Below are experts of layer 6 (counted from 0) of a mixture-of-experts language model. Rows are named router (the router's row for the expert), gate (a neuron's input weights, with its number), up (a neuron's input weights, with its number) and show model dimensions 0-191. Each number is 200 + 40 x the weight over its row's rms, rounded and kept within 0 to 999.
After each expert's rows: "mostly gets" lists some tokens that are sent to it at least half of the time. This comes from a sample of Wikipedia text that the model never trained on.

# expert 1
router,183,192,209,216,260,252,176,278,212,199,262,134,200,165,209,177,164,224,132,142,217,126,234,194,176,188,249,271,217,141,212,161,237,101,190,201,218,186,240,251,172,175,274,161,175,230,168,143,254,242,168,202,167,246,201,265,201,191,165,175,130,228,167,141,216,212,114,165,195,147,231,248,145,286,198,225,142,217,269,132,224,198,218,142,159,226,225,211,208,262,120,245,243,208,251,155,247,190,211,196,212,195,179,261,201,252,207,199,168,115,217,185,125,163,198,129,234,179,190,144,179,219,205,164,210,158,142,188,227,164,258,217,144,216,133,257,218,191,143,206,238,197,186,218,262,275,238,230,195,195,230,187,238,231,161,183,209,181,239,179,173,156,206,234,217,232,166,248,178,249,224,231,226,163,202,241,269,217,126,211,176,202,213,150,246,204,252,133,120,204,198,177
gate0,282,215,285,174,159,285,229,199,154,175,156,176,185,113,210,185,209,142,218,207,228,159,248,166,188,255,215,192,161,108,218,189,166,231,163,243,258,163,274,145,271,179,227,217,242,173,191,178,253,172,189,170,227,194,188,253,209,203,212,170,180,203,202,162,216,165,200,165,192,178,190,146,204,210,183,265,223,238,201,177,200,175,224,162,189,234,191,205,166,254,209,288,169,212,186,263,152,222,270,151,193,150,187,189,189,203,267,198,238,188,247,208,230,184,232,228,118,100,295,174,225,218,252,247,194,233,253,204,207,180,263,158,174,214,214,263,230,278,158,210,264,165,251,247,236,171,248,168,157,159,164,206,122,139,151,190,177,177,186,122,239,240,110,221,215,176,173,164,110,140,197,206,194,236,235,191,142,250,209,229,225,198,164,235,269,218,185,225,235,234,143,183
up0,239,182,210,247,262,176,195,150,155,189,177,144,217,228,187,206,225,271,183,176,186,206,207,150,262,190,259,156,194,213,280,195,287,227,162,154,193,312,204,188,251,269,195,207,112,264,238,245,196,237,116,241,209,128,165,180,176,218,228,239,197,208,220,144,186,183,198,215,197,204,258,222,190,230,270,193,274,193,147,149,182,241,177,201,191,231,203,226,231,210,230,253,156,221,135,233,213,303,192,118,201,195,143,170,165,203,212,283,201,152,148,211,234,196,182,274,229,217,146,225,201,153,182,149,219,222,190,204,220,187,146,229,171,234,157,95,242,187,163,187,138,265,176,248,262,144,254,169,199,215,166,212,192,132,247,128,141,198,149,183,208,154,216,228,182,197,173,176,191,183,165,207,245,161,183,227,155,195,163,168,263,265,170,190,172,169,268,250,230,164,231,201
mostly gets: "c", "inc", "cc", "anc", ".2", "ic"

# expert 29
router,212,167,211,286,227,269,206,223,216,141,262,207,236,190,160,118,161,160,139,140,211,202,208,239,235,176,191,226,212,150,172,214,236,154,209,103,253,179,202,232,172,145,151,207,256,221,208,171,281,182,181,181,163,252,176,224,175,155,163,187,174,215,159,217,179,212,199,155,94,150,255,252,142,229,217,206,123,248,222,177,244,167,216,132,151,247,276,235,217,173,175,258,255,211,189,183,238,241,221,207,162,216,196,166,231,200,232,149,197,176,178,271,124,171,187,192,221,225,162,181,207,257,226,230,237,229,186,182,170,165,245,270,103,204,218,200,196,255,185,265,203,183,160,262,198,249,223,228,240,259,191,146,180,233,202,200,175,186,223,141,266,201,238,276,226,246,168,205,155,220,277,227,154,226,204,251,210,183,132,213,185,209,247,122,200,131,146,138,169,224,246,160
gate0,262,134,229,204,207,217,214,150,148,252,220,223,245,217,306,162,229,177,153,188,216,212,168,182,220,248,194,257,278,235,193,195,216,247,204,250,244,190,247,148,160,125,232,119,189,205,257,203,180,117,185,211,148,262,192,184,171,138,216,154,220,133,198,228,167,89,156,183,159,128,186,231,147,103,248,186,174,249,234,229,125,251,164,130,166,208,176,239,188,252,192,234,268,192,228,185,228,151,219,196,190,207,210,221,224,212,275,243,217,160,176,241,222,241,281,231,240,209,145,268,173,221,226,201,195,211,150,190,320,197,213,165,186,162,240,207,259,249,180,255,129,182,150,155,267,158,154,218,203,120,199,228,212,215,174,197,181,169,181,188,212,229,235,220,205,190,194,173,152,211,195,192,170,191,228,171,207,202,127,210,246,199,217,200,187,147,198,245,228,163,218,275
up0,229,235,189,191,203,264,218,265,165,185,188,227,190,238,304,252,260,208,200,202,243,195,111,171,141,267,201,211,206,188,111,214,208,203,196,192,240,185,201,172,290,106,212,211,185,148,245,162,179,161,250,157,132,301,188,155,155,127,189,169,230,219,265,175,164,139,197,190,137,171,237,222,229,149,218,221,184,255,147,177,207,185,199,227,244,173,244,160,219,182,221,171,190,221,177,231,186,175,207,244,257,201,209,148,212,255,209,198,175,164,263,232,212,135,139,211,272,144,165,207,223,262,211,239,206,124,196,223,165,242,237,140,135,214,222,147,192,210,236,294,189,178,180,171,240,109,203,194,243,184,227,147,239,148,152,239,196,271,228,270,231,275,229,187,205,205,165,147,153,200,210,216,197,203,168,198,206,183,235,167,229,179,179,162,190,172,226,102,266,243,204,198
mostly gets: " g", " W", " dis", " w", " Bro", " ra"

# expert 7
router,182,187,243,224,240,239,220,261,204,173,246,86,205,122,201,205,160,256,148,214,243,151,205,257,176,161,196,256,167,205,137,187,254,153,196,186,257,189,198,253,189,183,251,176,214,272,153,125,204,234,137,168,196,190,192,194,208,236,102,162,177,235,202,155,182,218,208,202,192,223,189,242,193,258,205,232,132,237,210,107,244,145,203,146,137,262,210,200,198,188,110,227,220,228,190,224,229,208,257,199,115,260,184,195,170,248,241,163,90,155,205,201,198,134,250,249,203,226,104,135,184,166,152,235,211,273,218,186,156,200,255,235,130,186,173,259,212,200,127,232,208,234,167,240,229,169,242,236,220,197,233,200,181,200,182,155,170,194,236,126,174,187,243,204,215,239,152,228,158,204,256,201,182,152,242,217,247,219,142,193,210,186,263,138,228,176,218,197,162,238,218,164
gate0,176,206,117,216,189,205,174,178,251,223,217,241,138,207,219,154,211,159,168,95,188,236,212,143,228,253,230,277,180,200,266,216,268,234,230,236,201,197,226,218,189,176,155,213,222,195,224,138,229,198,176,268,129,133,217,116,149,173,199,132,269,180,269,176,209,167,149,151,201,173,191,198,160,168,187,166,139,191,176,201,123,229,236,124,185,197,161,255,309,171,217,198,262,190,173,230,228,186,239,235,236,174,221,216,168,169,228,170,166,218,181,184,281,161,242,225,224,188,189,185,194,226,166,293,168,174,196,229,233,199,183,178,140,115,211,286,168,219,209,179,151,190,136,197,215,243,187,181,220,214,215,192,164,236,242,202,236,264,272,166,198,99,234,203,187,191,124,239,122,194,200,206,176,201,203,267,244,285,248,181,222,227,210,145,226,199,263,221,244,159,162,217
up0,173,274,205,142,183,175,211,209,244,183,123,185,193,281,243,124,223,217,176,166,157,182,193,267,212,251,299,167,125,183,199,177,197,199,187,220,222,181,215,255,153,216,197,137,264,184,150,254,144,216,158,266,140,218,230,185,159,226,167,205,201,161,232,167,205,161,254,111,182,147,208,235,195,197,196,193,187,163,210,180,175,177,200,172,216,208,159,272,195,230,275,185,236,161,234,202,195,241,272,250,185,212,193,201,155,199,208,156,170,216,176,183,213,224,213,189,161,171,149,212,237,160,153,189,163,261,273,199,172,176,275,219,199,167,226,153,216,226,260,261,157,200,155,214,262,156,161,199,246,200,169,218,231,198,169,235,195,220,240,228,202,187,247,144,189,206,183,279,148,56,196,205,208,137,219,348,192,202,259,188,243,211,180,159,259,271,177,174,162,226,246,163
mostly gets: " Al", " al", " wh", " mon", "as", "ys"

# expert 3
router,146,214,289,201,215,255,166,233,215,168,252,151,235,196,230,173,122,167,104,213,221,199,230,230,187,140,264,264,160,172,168,171,176,146,240,199,207,212,221,241,140,165,160,196,264,225,201,152,215,184,173,166,227,236,142,166,164,138,121,200,208,223,141,174,186,258,167,230,215,159,239,288,187,239,239,222,186,205,215,187,152,131,263,111,159,212,200,229,227,271,162,227,228,222,153,183,238,204,232,232,204,167,239,184,213,237,258,142,172,117,184,208,178,125,176,123,217,137,169,176,206,177,227,201,238,204,170,146,121,246,229,238,191,212,232,250,202,183,153,224,193,147,206,245,219,284,260,234,229,213,204,176,210,219,173,167,202,123,199,183,223,137,220,194,229,277,156,219,168,173,210,279,213,128,242,231,220,191,136,204,144,235,246,129,210,164,164,198,209,256,239,200
gate0,215,133,303,290,178,128,173,192,152,143,239,271,172,149,231,281,164,218,195,189,275,113,166,207,196,166,203,215,209,100,162,262,177,228,200,223,221,225,235,167,223,242,246,227,238,198,161,213,246,166,164,185,202,197,230,191,202,227,215,214,158,191,239,192,202,224,175,274,223,168,241,203,246,223,219,214,211,195,191,220,124,165,274,146,176,182,146,259,220,183,195,274,235,214,166,189,130,204,266,174,211,161,217,223,200,271,179,160,162,208,208,232,239,172,216,212,273,219,187,208,181,184,264,248,181,228,188,157,175,289,151,160,169,174,188,175,219,172,243,123,215,128,203,193,243,240,210,231,136,208,201,264,94,230,252,274,252,185,173,166,226,144,219,191,147,175,197,208,241,169,134,211,170,214,194,167,260,189,140,184,220,161,139,182,263,214,211,227,165,273,167,178
up0,168,170,250,155,154,191,226,205,188,149,189,222,231,189,282,198,243,199,162,198,202,238,215,177,164,135,168,203,244,244,179,246,226,232,218,205,189,174,152,191,209,162,276,178,240,175,216,208,222,174,182,156,144,251,200,221,215,196,266,176,150,93,132,251,203,210,147,223,266,136,204,250,220,181,265,158,193,215,188,178,116,157,218,130,187,200,133,199,266,208,320,202,225,174,264,229,258,187,263,179,166,195,171,160,188,190,198,205,120,178,132,127,162,162,151,188,128,227,278,211,223,229,204,259,255,269,160,201,254,218,187,299,159,270,218,192,203,173,227,123,179,224,207,261,190,244,147,232,140,187,218,221,219,235,204,203,275,255,211,155,186,196,239,208,231,197,157,173,198,189,223,182,128,152,208,179,157,183,247,221,203,154,198,200,202,213,172,244,279,222,136,210
mostly gets: "ag", "qu", "ap", "ang", "op", "ip"

# expert 21
router,175,100,253,233,273,236,155,229,207,180,294,218,199,148,198,160,169,175,195,151,176,240,224,210,187,179,247,185,170,164,156,176,212,188,198,194,242,228,207,272,209,159,209,157,191,187,216,148,243,271,181,152,201,232,106,201,185,128,178,179,189,234,173,284,156,205,195,175,135,208,267,237,184,268,193,258,201,213,242,109,177,171,217,182,105,225,263,277,283,172,143,208,194,178,237,172,278,230,160,207,175,204,197,230,137,247,226,161,187,195,242,216,197,165,186,198,238,147,166,157,235,181,192,206,136,245,161,215,151,201,262,243,160,166,179,238,199,204,161,242,239,178,155,234,213,215,289,213,250,227,167,173,231,191,168,160,199,141,165,147,247,174,193,211,209,172,169,234,119,258,236,218,219,229,229,237,196,193,120,234,182,211,257,171,200,168,241,110,211,265,256,157
gate1,242,175,221,229,228,170,166,144,189,148,181,202,115,200,167,158,179,231,182,187,229,161,202,186,176,136,226,210,237,203,160,199,202,213,243,234,170,134,264,237,239,290,175,169,148,213,224,225,176,294,245,283,257,176,174,205,251,206,161,190,138,199,175,265,132,179,142,179,239,126,212,179,167,207,240,135,183,191,180,159,154,179,197,158,206,142,181,173,300,161,183,284,166,204,201,146,129,162,225,179,203,185,209,174,207,216,187,254,251,195,214,191,196,174,210,291,217,230,207,155,160,189,140,167,148,216,224,178,207,150,333,172,225,261,167,115,242,174,165,194,227,156,211,278,195,211,254,192,240,251,223,204,199,163,220,250,214,195,227,254,244,165,150,233,186,199,248,171,299,187,170,167,210,228,262,218,246,214,167,178,253,191,240,156,177,256,192,152,217,202,172,269
up1,208,162,227,191,184,137,233,158,146,172,180,201,229,188,244,174,226,201,100,286,241,233,179,188,248,204,201,258,203,310,168,167,219,204,192,159,157,243,260,241,189,148,185,250,149,181,223,218,192,260,187,226,129,149,263,255,260,197,220,246,126,212,186,173,223,196,183,277,167,230,179,143,174,221,195,250,140,217,219,231,259,127,191,262,195,180,216,188,207,129,146,152,130,185,164,254,186,177,176,254,225,231,160,179,209,151,239,196,207,136,184,241,182,239,244,226,300,192,238,218,217,194,224,177,212,176,217,168,190,234,189,173,214,188,203,220,265,89,144,195,153,214,189,204,162,219,232,291,249,137,150,123,183,242,182,165,215,217,219,197,235,189,244,167,178,276,135,195,174,215,220,151,273,221,196,245,229,145,199,189,204,235,201,203,211,217,195,205,197,282,280,141
mostly gets: " University", " School", " Red", " United", " Film", "ootball"